Experts of a small language model.
Size: 19 layers, width 384.
Experts: 144 GeGLU neurons an expert, 2 picks a token.
Below are experts of layer 7 (counted from 0) of a mixture-of-experts language model. Rows are named router (the router's row for the expert), down (a neuron's output weights, with its number) and show model dimensions 224-255. Each number is 500 + 25 x the weight over its row's rms, rounded and kept within 0 to 999. Numbers have three digits each.
After each expert's rows: "raises" lists some tokens whose logits its average output raises strongly, later layers aside. This comes from a sample of Wikipedia text that the model never trained on.

# expert 1
router:507498508506493510463510452515512491495531502529482510426519515499488486479515514524483510480471
down0:498509487482483533507478518510493478495499512461488495494489467504514507530546506485522520479483
down1:529521499475515465506551497524492454541501527446501516531502534510476534517497486478521517474468
down2:486468494536517489514476507495461542484518489495498497465538530523551521522539485506489481520500
down3:494488500531491479500478492538493462498539519493518477511501473525506483508496527473503518496469
down4:532552492483505504534495499482485504552490518480492430505464488520495497500492515507534531472515
down5:506450498505507534464501489510490508508540523440471473534513532488490484542471516524499536507512
down6:483503530486526474465491494512475477527489477504472497432519489499499536519494526488500486520534
down7:495520495488500491519534488491478467496490482477538534514480511496515525536502511474464481541466
down8:539489508513495508577507529530462503491493493497453522526489493498492493509486516476491498461518
down9:527493477507484467483497492480484532508495507480517536477535479543551532500562481488504555481466
down10:490509505523536509529525539514476495493506488520531520498473515508520510497526494547467489542492
down11:492485475462541453520472469526543503491540524444460527503516516475489482509549507479505536492523
raises: ",", "ing", "in", "ed", " of", "es"

# expert 30
router:520507528507513474503461480494488503505531509505516539503445512462470440496504507523535471494530
down0:520507457520438511474492552518483466443451499515506513489488515483516542530485543468451491513492
down1:494501472474502515482542519521500503460512509532534513493509453513503528520537520473496558538459
down2:506486519528515556498513469525471485501485523531479481501506516511491451477502518481503482527500
down3:570476493478522476517536518569502498493485510489492487494486497466439494486507500500496454463486
down4:487508518555448501492464490510488471518443540496526496495505539528496525525480491483463471515517
down5:480535569496470551530500496493498517480509487464482486474499505484508516534512511491515486518511
down6:477467498511501518469528450490479519483507553455492496483493460486459503539454505504555508459496
down7:514477484486484498514496476494476393483535513478500493480498532542468465494462484517539531523534
down8:503519504512516512483525470561455504486525478469499498529493481495471494517480503494507528449485
down9:490539478507526501457471518505484481491460508500490501521546478473551488490521503455485520503509
down10:522455501486488479497518479493516522511517493518529500489459498532513534459476472481502478498519
down11:502510475477499521494502515485462523530515498480491534508509455527498506501529464476505513507487
raises: " Other", "—", " Later"

# expert 31
router:496514524482493502490533522462522514511485502503538438457506487450495485552515501507473493517490
down0:510528518484514523489477517464519498522482564526528463466510482542507529475522507481468498552521
down1:480533460466456475519493541501507491522512505498522470530496473514529512541513491529465504475579
down2:519487520484509523530501512506509500484502478470500493521517484491533532476516491467533505473498
down3:524472508481485467518457462486494485491493498493499528475469455518454512480514539471503462558470
down4:477462515515488507515523503498536469455510494512494486517511525523528484504542519501498480481503
down5:502511474532493516481498511492458487557546517471466467475538524471519507476526513479496544528515
down6:491446487491503473495476507502484515475549470484477508518486533513485468494496470538515513569464
down7:471499466524543494547497515530494525505524510518513506508507526488494486492531449524503498485515
down8:497480493510525490541485491556504505499543491479522562440505486514490466514508467511510514519488
down9:503476492508494500452470466524496485522494527512524559479493475479493520463493543516498513539530
down10:497505528488539509470510498503476433510559502482470524546449519480505436531486486482508488497513
down11:465468502488520521555545533485556439509479537475476485482498513511500568512461498482492458538502
raises: "'s", "-S", ",", " and", "-L", "-H"

# expert 2
router:491498516523529471458500528489512485513469493521480484497505524505479562499517472488524511527502
down0:518459548504525519499497481441514464507501462507488507473496507481477483475453478487495430509487
down1:485442550517534500493525528515489521467528468496468466483517519477492505523472515538491487515495
down2:501486529513516539498459487536540490492520544525468509485524483528517486494482504483464486498515
down3:553515514513497442461500510478510476499508489509480493499524492515463461527457501468515516470490
down4:538555489489479549479512473472481507496484549500514480493477495490509489499526480528530504448521
down5:516529481545473510472510501459515516543510494583470516499525489455498509521463489523509507486475
down6:494537529541481532548487526495501521495540501562479464470520481494474478528478547540466492509524
down7:532504492472496524520487516481464513460476484474490528529520544514492518475511491515504470501468
down8:469539518501528494478526485482487476488504524487441511465468523497487490479472516455525516538472
down9:550481485522495478492485488523534495497497520471524504489476487505529501469465514507473523539469
down10:450519474438549479492472476514474476523492495437536445476528502498518525496497529527489509476543
down11:484494486536514492513497517480491498458479529505432507488502467473495485502504513484495482507496
raises: ",", "'s", " and", ".", " (", " "

# expert 13
router:486499502495504503500475489506482486496501520482503466505467529511473487506490503528480444500493
down0:512473495522560506494486513487438491457501523520473554492479518470548540496550536523510537520551
down1:530493496504484490470517517527491465501497519482484471489470524464490539510507560492503477516505
down2:506463481518499499500489490502499567533544518508514463521471491492502488472505517490528540509523
down3:523551525475501467482528504529498436482523479484487482519548497506466514530491508530513498507498
down4:457477492484490479481526530552434493487470513518511522508463466493493510480505520490526461514552
down5:478510516527516541571511461535503486520470486515487482519505504538521507521495522459510543501535
down6:508488465485499511510501522476503518516517476505491495498505521516503474534523469528489524503493
down7:543483516532474496483491500515544519472514472523552524457463509467467511511516530503468513500479
down8:495471484485488515486489515504520554509513496523499521467502488523461469519490480514472491492503
down9:523524484547503535479489474499504498496449506500494518507455500527444520493480495516503495473466
down10:511469494487496521486492549517484511481499516474493528481502513549469460504521458486529528486516
down11:475501516547471504515524535476522516464538500477493497483518498486511517521525467506469494508507
raises: "-", "The", "|", "===", "F", "S"

# expert 36
router:495470504543469506485486463503516501484481499489458546510470458494523496498541489493474474511510
down0:488527519513485503521482494470510480516489530489517465527505550484468478509529497495497479532487
down1:498467478514548489494484493499452523498498492484511472459464492523511475482532554467498521518484
down2:470509464480541526462493472485524497513505495539519516513518488538484466485495463497473464476529
down3:507510469493518518515517526491498533466488497487521476520513502482529533496483475483529501530497
down4:481512470490519504518486524531493479492515496503505454555503555519489465480493497551480506538488
down5:527455496516517508510502492505469497473514477501498529518488486511496479460524530499494523524495
down6:461486517483495505511537525485463476462457486546508557531548499477463521501479487491491493509527
down7:450518463538485481477494459541484458485548474506483544472525464499485508489505489491509514510533
down8:496516535499535459505497539493497530492540501484532508508496516495492487494502492496484541507482
down9:513508533495522510508514516496517489537470538536508506514519533464512495486468488471494519478506
down10:540521474475506477468510510510501497508521586516487540495529525502503509530540487514501510532467
down11:486542465516506472542560487516474491537481499504491502471486496479483468504540464479503489469521
raises: " Website", " Language", " Location", " their", " Publisher", " Founded"

# expert 28
router:507501478514519512506497507474515483484460485496471526460497485492478503515469503533504506541522
down0:522477519483520514525471485507454482505457496483520415469435561532514500476518544474485495467488
down1:513467549517523523479576504445471497463514487545546478521495493542504498483530486580536440554532
down2:479535481471553491503455513509472501496485532497508477528519504514519529510483539490471482463507
down3:472495481491502478500520495531501524504520480487519517521487513531521548503498486495513481455501
down4:523502477534477505533559516528484516494473494515497514533505503479534470496458486496502468552481
down5:516485528507439546468501486525474498487509443489517502535533556508506481500531500495557513455494
down6:540495502482471488508504549509517500491494493451507487498491514434523473470501470524486490483497
down7:526549505517493519490511519486471460513549537510499499514481502442483500457494522543484485462501
down8:493484476492470523500530486507488509469488533481465496533498494508464486527495498542499524508502
down9:452466458442479536506490503483510509468526513486516501501472518546491471495545442480537494477550
down10:489471505513528512474465468500518495485499517489521473515471522481479538477481467485538436563489
down11:514491520459456533476496521494487532549487483515529486466503480499519477515492510499506495526524
raises: ",", " and", ".", "'s", " or", ":"

# expert 16
router:512484482474473505524491546498521523502517481450532504513488507478534552513493511510478495510494
down0:515513504478490504531488498559525523505479480515464511489509503505500551505555512514507472529494
down1:500460533500488488514527463531484520501520473532479505533482530495514461504497500460509495517489
down2:472479496489490522468531534556531485513494458484495530505485489515512519502476505469490510503531
down3:485538458520496531499510462515495490499465533524540476566489494486470493507501510503517498556524
down4:462509522525525501503466487460501484542509500547481501549497493459485506509521476479460489523530
down5:483538482512553534503484489432506523511494553505512521505511446479498507502501508511512492520437
down6:500524523503527496535539517453539526440497503513474506492504543508491481492490504537472519505464
down7:507479481523492492444478520538481491468495466522494499539495476512529492497498506511486540483517
down8:486480509510474515484525506506505488561450523493541509486551494544498505504553519512448516512494
down9:474529523526513516488496496524506513463474480512495475506481480490508495492503481526537507515535
down10:478499500537487521487523455470482487509548517512439480531506551531538516521537514517518508496534
down11:533498450511510513460514518531465484475451479513536528518461473492495535513518513468471520526502
raises: ",", " ", " the", " and", " ("

# expert 47
router:500497515483527519485478480477486504471502519450506452513510502532552490539538487543504485529508
down0:533478491482518487509505515507472475490497514538502499491506505478502516487501479484497445511509
down1:537516493507533532486506502532479508529547538506439520494487534497506564496516487481505500531483
down2:549538507465482521494507484495533486466507532471557535523477511490485528483538492497493512535473
down3:494485493434514506463468499483528549546490526516439480486523517486487506526460484517487481492484
down4:482460539523513460524519515495494499516546512489505465471520487485471479449507503472499520472449
down5:508529555529457484489565502507504447493519517496471494474449467561505502527462526514515502500505
down6:516480489513512510528496513520413515489472543497513549566552546510515527496492508505473553462494
down7:472502541506502480525474500467495502495477486511506497529489505499532492484529472398506485510446
down8:500505522518503508525474496536503467443508528480427519505498516511508512516499468513521465524507
down9:508490486509509476493528454493505463515481486506475510473509479551500466499521497506505472472507
down10:480519492512459499461518535518507516461504511510484505445497517489517509501501506547466473524546
down11:538558530510461512499497512519485504478496475480489471477546519456493497514505512516482483518518
raises: "ul", "al", "c", "ol", "ic"

# expert 34
router:464514498511464488493500509471499506485524498558515438512453507507454497464509528489463514487509
down0:460478501514457568514497458526468545514499498482526520487506503488527526493578501483571488528504
down1:466497498513447511524457449532523491478505445477504481519477502493511524483478522495514550489483
down2:477455456430521521503535513510514506495497498503544524483488490481453470499499495501494489481480
down3:512503495514530486532457506539475529502540531493493470442508491485493507525487533494470505575513
down4:488479522490485469503503526480541440467482498511500487545510466539535509470536491503499502470528
down5:479501495522479491539509519475469491508501517478484481481579542547493535513503495502487526511523
down6:496534476520498504481482506480516488507501487524527491473508518466489475534489496506517491457517
down7:520496517521482503480520501470496496505521548471463530536447498481492460534497468504480541495511
down8:477453517546522467496511479504483520473541486522465482495540532476515507472525489468481489473499
down9:574553557513507501516487492493563529554504494525508519481512460500508506518468504493460504525510
down10:486518493529494527501537519552495504503475460514536521518497496480542510539510502461492504479489
down11:518534467439444484505521526519490504522476483538521469524519456496548516493523503514512481520490
raises: "ocket", "ions", "rey", "===\n", "'\n\n"

# expert 27
router:497542525516533508467521535467505510489490514492493473508534472494509522505499517513515533508490
down0:504544503497471540548524487528518479451516497505488476503462503520451501531501478528494512496529
down1:512471500510470522512512476527534531494568496494523493570480479521523455510534460508510511505544
down2:503442554483477476500495520476494535508508518528511531502509511474514529481497523489507484495519
down3:493528560520506471524521506523496500527479527516528507457518497502527448492517476479492447505484
down4:517510476460493490494522534513480511448561527482469488486464489458543479493491523488513484502506
down5:520472510507518539546531503520464491484476479492460514570498509502529516476495433477507477482532
down6:503523522481537507521482547551503513507503517498529518500491497486507510504465479488499516539513
down7:515470490479517508478499498490508547502517491434500506467478480496500469527501491491473503493531
down8:508492495485481408487450490496472525521486505563504523512482479513505505499458503540534550510508
down9:486486543522517471487499490507521503540478504523513459495499482487535480477477493554523472509531
down10:507471484518484495499503488533485498513450497452454446470487497534506492475529483544514528487517
down11:456521527477471554513491498489469489470513516525481527441502504547473535520525499490512501526507
raises: "hip", "ulture", "ih"

# expert 43
router:502488521502511516497508489506515497476525479504530491499501489529480521491538512478500536463470
down0:508498475464547502477505477512538515460538533461521498529483517494506503474517488505480508510506
down1:490513475468517507524504514516561540517520483511515501530482507493499516472472505495458518489492
down2:520483489500508494520510530498489517482499513499497505506527527488473479496509509488486520502513
down3:480516523509494479521504516494492530506484510484504514503503519503500468557453478494480513473538
down4:461524501460490505489485503484513467499486497498500511494520487518511508450562482525488504486534
down5:501526472485484489515484529537494503525504485456554550542471473498541562506503508513514488505522
down6:502491452512520458493524504491495518535502483521486459501513495506530497487487510501491453484464
down7:509496495492514510490525481456481515516539526475494494488509449492505499545511521482532498516491
down8:514508530501505499494498506501492524501498528493499465473489533491511505442491465484503499458506
down9:511504518495477456492469513515494484508502498469469520532528515516520513507479510474492504512464
down10:535491526528464484538498499522519475526544455488483498533467547460514540498500511498487523523483
down11:488495541522467510509482520459494507460544467514477528563495492523530530445441503487515493523483
raises: " which", " losing", " indicating", " whose", " who", " causing"

# expert 35
router:492507522492472482502501497513488498515509513481485502505498553519442477476519510515477520487494
down0:503483497465530460533501512528506494486534510495524460542473465463510526493501470473485491520483
down1:519452488517536482513514539492462503492498494510472517495503469477503515515484544457531461461519
down2:512500498514469442467527539520493465486508484516531536508526512507552477503460497514486445504503
down3:509523509469479509471497520511439486495494496485520505508532495498492486456496538508544507471501
down4:515498439477494473452515497481500501518507524468448490460506509477484473507498505467479472492524
down5:538492518471500439498514485479493482513477487523502487513512487488464502522484467519521508520537
down6:472500491538524493494496480475483495469516524481491500485489480471492520558482518528499501487499
down7:514513490507507479503480474506478476503506514520487509542457494515493550496476527488493507477464
down8:494510520482513499512527518539519504489487526492551480512497491482510511451447485478540511514489
down9:499491515524486482527526468513479540513494505553497495499570501512420480458467501513508491512474
down10:505512461511521492442486487536502500499501527511496490533508460470486545480478487450531502514468
down11:503507517493493510463497493453489546484499482507470498490493520526495526482479480514490434486506
raises: "ells", "Gls", "ches", "rows"

# expert 29
router:500513487485479512538494452516500507502494496495496494492474487540466460459518497559523478477495
down0:512507471481494506449471477474499434481459495491495515479488504532482483499512473490470494515518
down1:530477477455523508486479506508513535460524525489530490502482497509511474546481515454511485505502
down2:483489488475500485521500520489468485523508486494500491468534480488503467520471498547500495477516
down3:467521488461502481516497504486523514517446490486500485462490477472508558469501483511545479472505
down4:523492492505476456506488508497505470514502512520487516488496498519489514523497489510490487525529
down5:548473476538524487485540514513557475506501511470482509491495539516498491489527526489487484498484
down6:515481513456566492484480480483499493507488537493497463529505513508499462480473559533451492542508
down7:510494512442474532490519478508502515485492502498472480493499452477481497440521497513517474489505
down8:551475512486508487512502481484475489488505503510509519479504545523482532537488540486460451513522
down9:503517470494490507524480494479553493498489504464506525495535455461510481498506521498479505489470
down10:492500505522503458505537492502491515492514501521476536470474475499516493529460557511499476534511
down11:511468467518503518511457456504449496494495500488535510541490487530521501514535498521464492491507
raises: " a", " ", " in", ",", " not", " an"

# expert 15
router:492469525474499506495487468508516519484497498480553501502540563488480521476510506507492513515496
down0:508517524546495501496509519491535510546486547513519506507482498531517497486461474515531522525439
down1:505525468483521454510532526469529506503488542481496485481523508496512504463503548473518484478478
down2:470496498510498510499493463513460485485477536538516504506519519544485540478515487498467475491516
down3:494483493546528553562468536516526563496473517496523524525510517461490474484494465506514487475544
down4:512547495520501471474542461490482492505499492496511503460476551513516520482527542558499453467485
down5:522469498519474506479479505512513523481482484524455460527507474494475496473484493527576499472525
down6:480534466525509506469531505503522487497525486472471492469511452493504512543520500477559463474552
down7:509499495475538519546495479464447513519492520505537503483527467464498497504520513517519463498504
down8:512462473546480504518533518552492516503496507487545545529455454488546500533542486518509481485522
down9:494473525502495461511505500473517495514492521502550503497486506499493466512527518504485506553473
down10:514514493444516538508504480523491460497490472494533473494517494527487495466513464502514497507547
down11:480507489462498507519494526558444513482488497442504478488510507479465529538494528488490483525527
raises: ",", " and", " (", " in", " on", " at"

# expert 22
router:503518517491524508493510459511482511473467511504465519494524541548471476541475493474448491487524
down0:526480465534504504506509508508520467476500496443505503447496527500463537521538564504506465505499
down1:509516481465481534497478470516525524497521504474500500474526500490491522496493515504504554510508
down2:517492488505480504472565517499472471457480551531495486493478471463470529477498518517465519488540
down3:486486498434495519520471471565518500474516496482487472490512488545517489437509506512520456511507
down4:503551508516498495478540527494507505535502465539463538532544508531503488411483514530483463502477
down5:503525523514491497531497449511512486514486492478522469505506526462479532500511513502485492512528
down6:473484451526491507560542520507507435481489534505499517489488485502491480478516464484505504499485
down7:480469505516497533483491530518545542455493491517498486479496519502514500497524506525528529542556
down8:484518493537555479514485525568470508515531506505513459489498485489530488538511532518563474551526
down9:529489498518500490509504519484486512494473488465500500451503533484539515498495475505454520413555
down10:473544459497557500469467476497508552494514497545493489475447522558498524488508485483516488534484
down11:467519495497497506515503486502505487520544491505499471508487533508464452484543493493507512472520
raises: "Music", "Black", "You"

# expert 19
router:490485519475490512506506495452493511488519493480534455472475536562416525475470489529502527501486
down0:501511504527510502516467449505498526468535474496499532492502475470506462527540490530484485500451
down1:479514522457478519524550554460552494501464511506482465493552489489517512555497499499487443481450
down2:471515479516510521477537503459495531511531506503519476533521538501523526533497515528471538532549
down3:471499500553502502450457485551532508496477527506462492477510501505550474485513527518535496494514
down4:497535540508524480529555484454510513524531489470522457516510502457485525490517492493486511510486
down5:518503494491498501502491545506533492492479475501494493545538533484533493477450493518503448503514
down6:453516519480525469488495517483525521511451454524511504473527504501460461507487474495494479509488
down7:499518528490513487557490505485527523501508508518487492464534492495529528508505478490465532497468
down8:458457486519520508507522511547528535508450474512547476463531489460522524473506479518515496499510
down9:512461466565422536525564550511499519504491513467502532513520489515493517494505483519496512510431
down10:506516499517522521496465495503499557516500472502498560482510467486560480488489452479518538471437
down11:543525481495506533474474487539499472537509521529492496504501496500468528472472508506497505500472
raises: "°N", "°S", " cm", " days"

# expert 17
router:485518493551497477534506502471478505531525489513477459497456498463530461532489490524527465464511
down0:524483441529519496527517505499486545552547518487479562495540483466496485488563486468502505474523
down1:513543477521509455505528499430493513521496518508456478516512514494461503507456481467511523526502
down2:514500460485487481503499505493484499477468503497501514495536468475505525485488509502516522493472
down3:482494480516534436473485504456530509474489466464471509499483540483527540537468483471493518533542
down4:497471558494491476557475526518490499514485502480523497545535532551502513521524487488478486478498
down5:499492496450507459518509522445504495522519535540492517516496529529493502523513476506523510502519
down6:505460500519467511534504513491527509501526472522527510505521526455461505494464493494543531516518
down7:474510494514507469479507527521503487483464496472481502490542511539544490497464529485526516504524
down8:521523478514457476475577441507501503452490455463483552496484472532539511504556476536476493530527
down9:505471493511494470512529475479511523503495503473498499459492500486506507473493501477515478502504
down10:494513523513473519512552525505508482533496465539495484474473527513507469461453511529496506481494
down11:468486519517499504527478504532527507468510502459474503548494469519504504526487494476499492477516
raises: " signing", "right", "Season", "IR", "Team"

# expert 41
router:501462503505470533548541527521472488501521507473516473490506537501536488489499520488521485468511
down0:495519497524501505531513557492523530511545485512532448519481519493504473464531498479481497510483
down1:495495481508478464470521486524464479492477498494483516514494469491438523551531501470537524493526
down2:496520523504493553477460498528519458485471493487535459460524464493513497437462546501463502526490
down3:500468473491480510521510541476520507511516458463517491460497492493477475530512484471468462490507
down4:500516543531508513495533518488488464509488517525498493517525480490489518478534513503496545503527
down5:481522510486526515490518501529500502467469518465534459521526496472491516564518484516545522504533
down6:514481474475516457530478486512458476511538531464515487510465479493530510559508549495494472511503
down7:485528514467491497501513464494489539481496468463466455455515512481535481517465486487456502535499
down8:446501484533527456465490506471506516490502484460484490538516431488490497521507527530518490525485
down9:500452542484475511502504538492493491496523465510540501533489541504447487509531522453480545477495
down10:445469548485492524524485513507448512466530501494492514507521521515497516514456501522500463471489
down11:508478493491502531507524501474486500500518522496558492501511505475486481510564573533538515517500
raises: ".", ",", "er", " and", "u", "r"

# expert 4
router:508502496523533497500505492524487488520473498463448521522527481517555477515545524467508501505498
down0:507508517549476479444520505491506497492472506511489485483496542528504505504532533496498497500490
down1:543520478511529510505527505522552521493487525510494525508527460502470476523477452542482509527466
down2:530527492525462534502487492463515491526514469523523498480526493506506469506445511517527474546543
down3:500534546497463535506502459491482483526535457486479476447524477442523489523466502493535537477484
down4:492508513490533524530470490496511502519524473539480523505478479514534479530491450512497518442523
down5:449522434500481515489520480506492543462503470420489504519453464512468520502504495512511525488510
down6:520504515511541486468541512451487524515517467511496448506467487466543486479519479511483488445458
down7:485518503508547464511517511527486529454483514511492481494510527510532525536509501469471517480493
down8:510456536544499499478498525510487533502513492502505481540503505479484485520478521533473507532517
down9:474474483485537491555509502476485444483523481573500508555541529527489475477529480520514484528525
down10:522508473511464496506500500508465502462512488483542510527514450516474504518498447486493467564492
down11:544534527452494490475502533526495490523501501509481504491544493487459514509545499472515502502508
raises: " older", " arch", " younger", " average"

# expert 7
router:483486424514490499536501531508512518504523532454488478484506514422467503529499513499556468495549
down0:478486550522483494536497531539509519538557480505533562523508473501533504475493493502498493476530
down1:500488501503511486524512474506518514482523455474499483493499508475457517516485509471488530503491
down2:534494473527510510523467490497505450535523515462540501504473483537511478514522496454483501466492
down3:516496468455519534561468495501516521511518527519506479513481512454469519478512463484493531472503
down4:452481455517472499499514471512487532475529442527503507476509487472492490514491503496508535502503
down5:530463507500564497474572499477512464506523502526491509486515502450486563477474512522486484485481
down6:487477462524508450525532498477457503506486501490462527503495500486494534509475495497525514493489
down7:518493466482491549503485513520459478506509493548525504419483499461529512514485488540505472476507
down8:509486468483470509482465540475532504502515454506497511533523496483503490426525528468519508463496
down9:450452470503467506537484500468488516509510525502469458508533502513484454496535515503528481519525
down10:529450519504517534484491532486487491536500491484487466463491496502512476481475515520520519488461
down11:499483499456493500527443533521491500490472501544483498497524534471463487493512470492519486488476
raises: "ov", "ens", "an", "iz"

# expert 45
router:507504499497578506561484507531515499482542512495536507520468475496518507489517497448484508448491
down0:513534490513470515529553483502484480488532507518525522473485499522494513511482471508525462508568
down1:482509464485519534494454523497523492481539498473497508468514497500510464500519513508443486524517
down2:477512494536497498517517488514453459522446474508496486531495493491458516535511510478511501529535
down3:532491510487542543480537496472478494515501513523484494474487495514468515485509539537513469468477
down4:471549463498509555500537497481470503496499542528484529476521474512514540496533508491519457504561
down5:517479510493495481513488537507483531532475495505526504538508495443528518507492515511468494497485
down6:537476508481483511507511487470516517516493484510472514457466513506495500464459518525473514536462
down7:487489510519470494514553488509503486494479478532490518481466500493487472486499522496546484498468
down8:510552547541473505525538471509529499501521520521452499518502470493515505479461469534461482516493
down9:483503476505492483474525479487479494480495500526510468482443544505490527489544520483543485488508
down10:447480495501500527501514496522512463444497528518513501521487495450476495512545462497513486496533
down11:519478531503521501490514509516453505462463524515497475494508522499529508463465524525470553524535
raises: ",", " and", " or", " of", ".", " ("

# expert 3
router:519524508489538465492509485510512481506507512499480467491431518445503478507483511499503482484502
down0:521525528496483512533555496485496474534497448504512502454503500539502517540461469493493493498542
down1:524506483525515509520520492510497471511532512527500536471486505496486501504505521457509482509523
down2:545513482504467463499521473534492478474464484509484523537481478501506531503462539539466480453490
down3:499496526470520502497516481498494518485470528527525478493504517520476493492506541492487489490493
down4:497507492508484480515542502528438493498474505491499488473522520498472520456469488483482481520490
down5:535512534505508508517487510532499487553491528512460512492507564481478518459463515446505484531498
down6:542553440511503510471528531495488491464515487489489505514467499523528504573462468486469537553474
down7:506526519501481503532514538492563470499547481532475530470517522473475494522482504505522503535504
down8:491529499466514485545499464533520458535503525496511502517496543502507475513482497508483533487536
down9:462553490512451489486471484457474522514516484525506508506509522525523473507492450527490492507504
down10:543487570475515470513495505465532505476510485477505523510510488528499489477487502533498504471496
down11:502508546515519504494511519502479479429512470471483522517538466504493453457511476492516498460497
raises: ".", ",", "'s", ".\n\n", " and", "\n\n"

# expert 46
router:506539505486505493455506533491504506511474515506521538499504466535499500533495511518486436550501
down0:524456528511508526483486501485469501524460493476501499537513481493519504531513528513479541531471
down1:491482473502505498512501479493476477475487536527514509548510492507481458479474482530509508480462
down2:515512461459515524510511493452470523521475468494511537493558525518487485522500499469475535506464
down3:528538475477505521504486478524518493538527497530479520505486505498484461523504544530502521495532
down4:480532477472484525502511476489517480496460473484521453491472496525518489490440472509524513511490
down5:506518523525491515502516507514476479521483505478489481503506476550509468507568494487477514507515
down6:493554487482486497530488537515542474512507470512527462497527501454467479485515478534449524539477
down7:537501494457513481499517472491461485482513514564498510550519501488521528477490479509451526520522
down8:475554490545527542502522486510502499486480447504498475498491489489507494508498488534524518488471
down9:503508461516490533504521481509470517470497477514469497429463515476533520503501467503535497513469
down10:511509501480525511508466484511487477505475502450462536521536531464511525491541494490528493491510
down11:493461506493505501485536475523495522466539496502477509498535484487531489494526530487508508515496
raises: "The", "N", "Other", "==", "Comp", "M"

# expert 10
router:504502490528496478503487454517493505504455510550504505494487513460514502468476513517506514502487
down0:488474512487533525480492535480555541491457504485502495517492521459544507554539474519461497469512
down1:507490487486509531557514523463521489516496513536502493540510526508530519512521502434492525476506
down2:489488447468461488503502518459452508443507527460471490513535499478519493574502491499508500464496
down3:503540459517466481452499509525529502481518475526473463513494467538514485504522521492543555520500
down4:515493530482472472537492502457445472482466521489509533524521455478474502495466484542504505475498
down5:485533514461474516512488510497523471427455533541495512502493537507516523501443527542511468496506
down6:523493526470468488487491489500533534555531501515538495522508528533476519458501506503533520521501
down7:457526501442456542490495513476488476506514513479513463540511500488480500455474493532497465516499
down8:480500534520523452488485455509556457503558493508530498497506503503512486515491486523513469520482
down9:472522543526536491476520499547470473498507519516462541490500479471478513486463480544527502520484
down10:485487534533487493558500496535476487519451500487488521496513520492519509532520528513456472499447
down11:501504457503460558497478496541479554532539455483502500490470514552483497512550488496524496492521
raises: "Scientific", "Studio", "Member", "=", "Location", "General"

# expert 38
router:485459521516513511503494571487490493482502513559525501521536516468522517499497517472471504476509
down0:501469498486496462488560508537514514461470539508477506518517545476481535529563531506515467507514
down1:509482480519495507490486529536478494474481495530488508502477499498518491488447528520458585466515
down2:516485498477516516464536512479530515525493457500492509457566516464523496519492495485481491488521
down3:501496497534510501536483456473489560482516496500538502501510547495518523505506468470516508525496
down4:492488527471496522466485490537522520520493496573481487479477469494477470485474507466487501503495
down5:467533442538460492496527457527460524478459477480534521510483489500488500532517484543533498442506
down6:512518474480501510520519489504485504442498478506535521494552519489497537552523467474527554532527
down7:482518565524491499534497496472524501521489490512493525506459485489513489477521486496497511519503
down8:527499459485483490509507488462463501539476530469485507489474498508487520478486538493452508515441
down9:489480481487454488496491531529506505479486511487491484493503518479461525523488526482524494468499
down10:488548489498477481508462464478538496500523583481507445513428511572472504476489542492529483509440
down11:467538477492498507488515482472503517510465502489500458525492468514477480479530478511456537482504
raises: ",", ".", " and", " (", "'s", " in"